config.yaml
n_layer: 8
d_model: 192
n_experts: 80
experts_per_token: 2
d_expert: 128
d_shared_expert: 0
activation: "swiglu"
moe_layers: [1, 3, 5, 7]
router_score: "sigmoid"
normalize_top_k: true
routed_scale: 1.41
balance_loss: 0.00212
balance_bias: false
init_std_router: 0.0199
lr_router: 0.00191
n_head: 2
n_kv_head: 1
head_dim: 96
vocab_size: 15223
norm: "rmsnorm"
norm_place: "pre"
norm_eps: 1e-06
positions: "rope"
rope_base: 10000.0
rope_fraction: 1.0
qk_norm: true
attn_scale: 0.102
tie_embeddings: false
parallel_block: false
init: "uniform"
init_std_qkv: 0.0399
init_std_o: 0.0
init_std_up: 0.0399
init_std_down: 0.0
optimizer: "adamw"
lr: 0.0014
beta1: 0.9
beta2: 0.99
weight_decay: 0.17
lr_head: 0.00852
warmup_steps: 258
schedule: "wsd"
decay_fraction: 1.0
decay_shape: "linear"
final_lr_fraction: 0.05
batch_tokens: [65536, 131072, 262144, 524288]
seq_len: 1024
doc_mask: true
train_tokens: 639200000
steps: 3163
dataset: "wikipedia_en"
Below are experts of layer 5 (counted from 0) of a mixture-of-experts language model. Rows are named router (the router's row for the expert), down (a neuron's output weights, with its number) and show model dimensions 0-191. Each number is 50 + 12 x the weight over its row's rms, rounded and kept within 0 to 99.
After each expert's rows: a language model's description of what the expert responds to. This comes from a sample of Wikipedia text that the model never trained on.

# expert 31
router:71 41 42 49 47 56 22 74 41 45 52 57 55 65 44 53 49 39 45 38 36 42 59 49 58 44 29 51 57 54 54 32 65 42 61 66 62 62 33 41 48 58 31 65 55 43 59 66 53 48 60 82 35 37 44 54 36 40 63 32 28 60 36 53 49 65 60 59 30 55 64 51 37 53 54 45 34 55 39 40 67 49 62 35 62 50 67 51 37 67 42 54 73 65 60 64 36 54 42 74 49 66 62 41 48 47 45 55 74 45 67 52 58 49 41 42 31 58 37 42 45 40 62 38 54 59 76 34 43 65 57 44 52 84 43 35 62 41 45 32 30 49 62 44 48 69 56 52 54 45 59 42 58 62 22 36 69 48 41 54 57 36 31 44 39 56 22 42 63 70 52 57 51 51 49 50 48 52 41 46 67 58 54 55 69 54 38 48 57 58 45 33
down0:44 42 61 68 74 58 58 59 56 42 41 38 55 49 29 29 62 62 63 66 40 45 49 33 25 58 64 48 41 40 42 37 56 60 47 32 38 31 46 59 45 51 45 71 50 51 54 61 39 42 37 24 57 51 53 58 40 56 56 38 25 61 36 66 57 35 49 64 58 59 63 21 32 42 77 52 36 64 41 31 73 42 75 54 47 58 40 42 41 58 43 50 21 55 41 39 52 52 43 49 42 45 54 49 62 67 74 64 60 53 64 41 52 55 52 57 43 47 66 59 69 50 49 44 46 63 47 77 67 33 42 52 56 38 25 54 58 49 28 38 49 55 71 59 51 44 32 53 63 63 44 62 64 33 51 38 46 52 52 29 48 57 40 61 41 57 52 47 47 42 48 48 41 56 46 62 52 32 49 40 46 47 69 58 71 52 64 24 37 23 47 57
It responds to: Forms of be and have after a subject, especially He was in death notices, plus a and is in definitions.

# expert 44
router:51 40 46 47 52 51 37 71 43 45 60 61 56 60 44 81 50 47 82 39 47 16 67 60 70 25 40 68 57 51 74 47 56 47 34 62 63 47 44 38 27 55 36 39 64 49 62 60 47 36 64 85 52 42 52 53 47 45 60 22 40 58 45 51 62 51 51 57 39 54 52 44 50 45 40 32 36 57 45 34 42 40 47 26 70 67 67 48 44 47 50 56 61 52 50 66 42 47 37 61 45 61 50 33 57 50 45 48 67 64 63 54 29 47 46 37 46 63 53 38 51 42 78 46 61 67 52 39 37 41 61 57 55 78 47 53 70 55 41 47 37 29 62 48 43 51 41 47 69 71 35 43 50 62 26 38 52 59 57 57 66 28 41 47 39 47 38 48 55 65 45 53 47 61 50 51 55 53 39 39 48 62 73 60 61 43 44 47 63 53 27 44
down4:71 78 52 57 59 50 41 56 47 52 59 76 56 46 60 36 55 23 57 35 37 51 50 54 34 73 50 70 50 57 57 23 69 45 56 49 61 36 33 56 47 41 25 44 46 70 50 57 62 67 63 54 65 55 35 54 48 68 37 65 37 38 34 47 44 46 48 50 51 43 44 62 50 32 85 44 61 44 47 50 47 52 73 58 46 45 52 40 40 72 30 26 56 52 57 13 52 55 68 44 54 47 55 38 45 37 31 61 49 35 31 58 42 68 32 63 61 54 32 60 42 60 63 48 40 51 45 44 61 42 52 56 66 58 37 61 71 47 53 40 59 42 35 40 45 42 36 44 53 44 38 63 52 48 35 42 47 36 56 33 58 61 50 52 38 48 54 48 30 46 46 55 74 52 35 57 57 79 32 60 52 50 42 38 55 40 36 50 46 39 54 67
It responds to: Digits within numbers, decimals, scores, percentages and track-list counts, mostly in tables and statistics, plus million and billion.

# expert 12
router:56 39 46 42 40 52 45 69 47 50 50 60 28 56 46 60 53 51 60 41 27 32 64 54 63 47 28 59 45 51 59 44 69 40 29 68 52 57 31 45 25 48 48 57 58 36 53 43 46 49 68 80 57 48 34 55 46 47 57 39 44 45 35 49 51 49 46 59 31 53 58 45 45 52 47 24 49 44 49 24 43 25 73 39 56 74 75 55 36 52 48 49 60 58 59 70 40 61 53 55 61 60 57 32 35 26 47 49 73 51 63 55 45 49 45 47 33 50 56 45 34 35 55 21 62 61 55 41 45 41 73 49 54 85 52 45 66 50 50 37 41 29 47 68 59 65 48 49 71 67 49 36 61 43 47 38 65 63 59 56 53 34 38 40 37 31 47 49 57 64 39 59 51 49 54 52 54 68 35 43 63 47 74 41 63 51 42 44 63 56 25 57
down2:46 81 50 17 68 31 44 42 67 43 63 44 46 41 60 61 48 30 42 66 37 60 49 65 38 69 15 60 52 54 44 40 55 63 35 44 55 43 51 36 57 17 21 45 62 57 57 53 59 42 74 41 58 48 49 37 31 49 43 76 46 50 63 59 37 40 55 65 41 32 33 54 57 54 51 78 40 37 38 48 38 45 61 72 67 39 36 62 58 52 43 55 51 44 58 36 44 53 55 46 50 44 59 42 34 30 65 54 39 42 54 53 48 75 38 60 47 48 46 45 53 48 30 60 48 42 38 56 48 41 47 64 48 52 61 67 48 50 55 37 50 39 32 40 54 64 42 83 64 50 57 58 38 61 44 36 40 54 48 34 72 41 58 48 53 68 75 39 43 41 43 63 57 54 45 39 46 50 42 61 44 63 46 36 64 38 51 63 38 35 48 55
It responds to: Digits and dashes inside pipe-separated statistics tables, such as 0 in hockey stat lines, goals, league points, minor-planet discoverer columns.

# expert 23
router:40 50 36 52 45 62 29 64 45 52 41 64 51 58 53 62 54 44 84 42 41 61 70 52 73 51 34 62 72 69 67 46 64 47 56 57 53 48 35 43 37 59 41 36 56 30 60 63 44 44 60 71 45 33 29 49 46 43 77 46 30 57 39 47 62 49 54 41 34 62 59 59 31 52 53 54 50 56 42 41 51 41 67 24 72 52 72 41 35 52 47 67 61 54 50 51 45 60 74 66 36 65 62 54 51 48 46 52 62 32 57 48 49 62 54 38 22 52 23 46 56 47 51 37 50 66 60 25 56 47 70 30 57 75 35 42 57 44 30 56 43 45 51 46 56 52 45 45 64 76 54 47 67 48 34 40 67 59 48 58 50 27 35 46 49 37 51 43 49 57 29 50 47 54 72 56 49 56 37 55 56 63 65 69 61 43 43 59 49 64 35 42
down0:71 47 54 59 57 39 67 45 42 62 58 55 53 40 67 39 66 27 57 52 61 61 32 51 72 39 43 62 77 55 60 49 56 42 38 39 56 51 59 59 35 52 58 68 30 49 63 42 39 53 58 36 48 64 40 54 40 40 36 42 39 51 43 54 56 45 28 35 38 58 52 49 61 55 35 45 44 62 49 46 77 52 56 38 43 58 42 51 43 73 51 40 36 51 45 32 38 29 40 34 51 44 50 57 49 57 13 49 43 64 52 47 29 17 75 34 45 44 59 62 39 35 86 57 73 49 49 51 48 35 52 57 56 59 45 65 72 52 69 65 69 44 31 63 54 39 76 58 49 55 43 53 33 52 41 47 45 36 44 45 45 15 53 66 73 49 36 39 52 39 48 57 43 54 55 53 62 53 39 58 49 44 54 51 68 53 57 42 46 55 36 39
It responds to: Short consonant fragments early in common English words, often after prefixes like dis, un, re, such as dis-m-ay, har-v-esting.

# expert 26
router:48 44 40 52 46 71 40 65 56 50 46 60 53 54 52 85 53 46 73 25 35 53 64 64 62 41 00 55 66 64 52 41 40 25 39 63 37 61 42 42 51 59 49 51 60 44 48 74 44 43 65 73 53 45 39 56 51 45 62 33 33 51 37 59 53 46 57 50 40 51 57 46 42 49 59 39 25 58 39 28 47 49 62 43 61 59 67 51 54 63 47 61 57 60 44 63 50 59 68 56 50 43 50 42 47 48 56 44 52 52 67 57 56 45 43 19 27 53 28 50 37 41 49 37 55 59 66 18 51 42 53 48 44 72 50 42 59 47 43 43 41 32 49 53 73 54 47 46 55 58 50 31 71 65 39 46 63 56 46 56 29 52 49 44 44 41 44 58 53 64 33 56 51 53 69 61 53 54 46 41 54 49 55 46 55 62 42 55 43 49 44 60
down4:50 58 55 53 38 38 42 59 69 34 59 28 65 43 50 63 73 43 50 59 38 47 51 49 46 70 34 45 38 54 78 48 58 62 36 45 45 67 38 55 39 82 30 62 30 49 38 58 49 73 53 51 54 49 52 40 50 70 60 65 61 54 43 54 52 52 37 43 40 50 50 59 60 41 52 40 44 50 52 70 54 60 68 52 34 42 59 46 31 60 40 56 50 25 35 44 57 62 35 48 40 38 33 62 50 65 34 54 75 19 40 57 60 53 48 53 46 45 59 61 60 59 68 37 40 54 71 56 62 52 34 40 48 59 44 70 58 53 63 57 36 62 63 65 61 53 63 56 48 52 50 54 68 39 75 64 48 54 50 27 50 48 52 45 56 61 31 43 37 40 20 51 56 57 64 31 48 39 47 55 55 71 26 44 55 29 23 30 46 50 65 47
It responds to: Bare space tokens after table bars, colons or commas that come right before a number or year, e.g. aged 86, born 1999.

# expert 6
router:67 47 39 46 49 43 44 68 40 55 71 63 55 67 47 57 45 38 49 40 44 29 60 48 67 41 12 64 51 57 58 48 50 39 49 64 58 62 34 54 55 43 37 57 57 45 55 65 60 47 59 62 59 40 62 58 30 35 76 49 33 56 45 64 47 54 49 60 38 51 72 43 44 64 56 48 28 54 29 36 50 36 62 39 71 69 61 55 43 63 45 53 64 49 58 61 50 49 28 64 28 74 47 44 46 25 47 51 51 39 53 47 38 46 39 43 32 45 44 41 30 43 55 45 49 60 41 45 53 50 69 42 46 72 49 53 77 45 39 33 29 24 56 56 59 63 57 46 53 70 51 37 65 57 25 44 68 41 64 67 53 36 29 32 61 29 47 53 51 47 52 71 60 52 52 47 60 56 39 53 71 43 45 46 61 57 33 54 71 65 33 43
down0:58 60 46 54 42 41 54 37 46 55 61 59 55 66 38 56 41 41 35 57 45 52 37 45 38 67 45 69 44 47 37 59 39 53 65 47 40 48 50 31 62 55 47 50 41 39 43 34 53 44 47 63 57 41 45 56 40 46 50 51 73 52 58 52 50 60 54 50 55 60 47 51 54 46 60 26 41 36 67 70 41 77 46 70 64 42 39 56 39 64 60 58 73 40 58 68 48 46 56 58 70 60 34 36 52 39 49 51 45 63 44 23 63 65 69 69 47 30 20 49 35 46 68 47 59 19 72 30 53 42 48 34 54 70 65 53 47 61 38 53 34 35 40 38 43 19 60 23 44 39 61 25 49 68 57 54 49 57 26 55 38 67 44 60 52 48 65 34 51 55 52 46 53 67 41 51 36 60 36 30 36 65 34 44 61 42 54 41 56 56 73 39
It responds to: Infinitive to, modals and adverbs like not, would, then, also, more, and pronouns him, I, us, mostly mid-clause in prose.

# expert 38
router:66 34 42 49 44 57 34 72 47 57 56 62 49 52 51 78 50 35 50 25 45 46 46 70 70 31 56 54 58 52 58 40 56 26 42 63 48 58 37 53 51 57 41 51 59 34 47 61 51 45 58 92 54 38 53 59 45 37 74 28 36 52 26 55 55 50 50 63 46 53 62 49 45 47 53 45 62 56 33 53 45 44 76 35 58 78 61 43 41 66 55 53 48 57 52 65 39 57 64 49 41 74 54 37 47 61 36 38 66 55 71 47 53 42 54 41 36 53 41 43 46 47 68 31 64 74 67 18 48 45 69 34 49 47 40 55 66 42 43 33 41 57 65 58 57 47 37 37 66 68 46 33 73 38 38 38 65 73 60 50 51 40 40 42 54 63 39 50 54 60 35 54 71 58 66 59 53 54 45 45 48 46 66 59 66 46 46 55 64 57 56 45
down0:61 41 39 41 39 76 61 49 43 66 58 41 39 56 49 40 29 47 55 47 42 46 63 50 35 54 68 56 54 31 56 37 82 60 58 57 50 50 34 41 47 59 45 71 55 45 49 46 63 55 49 51 47 55 55 67 48 44 43 20 49 31 63 64 90 48 54 48 48 29 52 61 60 58 43 49 46 58 65 43 27 35 53 46 38 60 60 61 45 40 48 41 62 36 76 73 51 78 72 30 32 48 34 63 56 65 56 62 41 61 42 53 43 51 27 46 39 46 40 36 58 67 64 42 38 62 69 36 48 57 58 65 51 23 51 33 71 49 50 55 23 49 52 60 56 46 33 60 41 42 29 30 44 35 47 54 34 47 46 66 51 34 59 62 41 54 59 52 47 49 68 48 49 42 65 57 46 38 49 52 38 49 48 53 45 70 63 60 42 64 68 57
It responds to: Articles and possessive words after prepositions or verbs, mainly the, a, his, their, its, and possessive 's.

# expert 51
router:52 40 38 46 58 58 34 71 34 44 40 69 47 58 49 64 58 53 67 30 43 54 73 44 55 30 25 46 62 45 80 38 53 43 31 64 53 46 35 26 49 50 33 59 49 36 47 57 31 51 57 76 61 40 59 56 40 37 45 46 33 52 34 54 37 56 54 51 46 50 61 56 47 73 39 54 35 41 37 51 48 37 59 44 58 60 49 59 33 52 40 54 69 56 48 59 54 44 64 53 58 79 58 34 50 45 48 48 84 36 46 42 54 35 48 28 33 50 39 49 37 31 66 53 56 56 61 36 48 50 57 38 49 74 47 44 46 47 42 38 42 38 58 55 65 65 43 44 68 63 49 39 85 35 48 29 64 59 54 64 74 31 58 31 37 52 48 41 54 68 28 53 36 44 47 52 59 61 32 52 50 45 78 49 50 38 53 53 63 48 44 55
down0:60 58 37 35 55 51 42 38 56 59 29 54 46 63 70 74 33 38 16 34 46 58 49 35 32 53 43 52 57 44 52 45 63 53 76 49 41 70 60 54 61 69 57 59 54 52 41 81 51 21 66 54 48 29 48 36 51 58 59 56 66 45 40 52 66 69 49 67 47 45 43 61 40 57 31 40 43 45 55 39 50 55 49 40 65 46 38 50 57 40 28 46 35 51 63 68 60 79 46 53 60 57 54 46 46 71 41 40 60 56 39 52 44 56 77 39 66 46 52 55 36 69 47 76 63 42 45 41 22 58 49 59 66 37 44 55 39 54 47 51 48 46 45 48 38 33 51 50 54 50 44 36 73 23 55 46 51 50 59 46 42 46 39 46 35 37 65 71 35 37 63 60 36 66 58 57 58 52 54 48 54 61 30 47 43 61 56 65 28 68 42 59
It responds to: Word-internal pieces such as ri, act, ph, ign, as in Dumf-ri-es, gal-act-ose, plus place, present, San and Nominated in tables.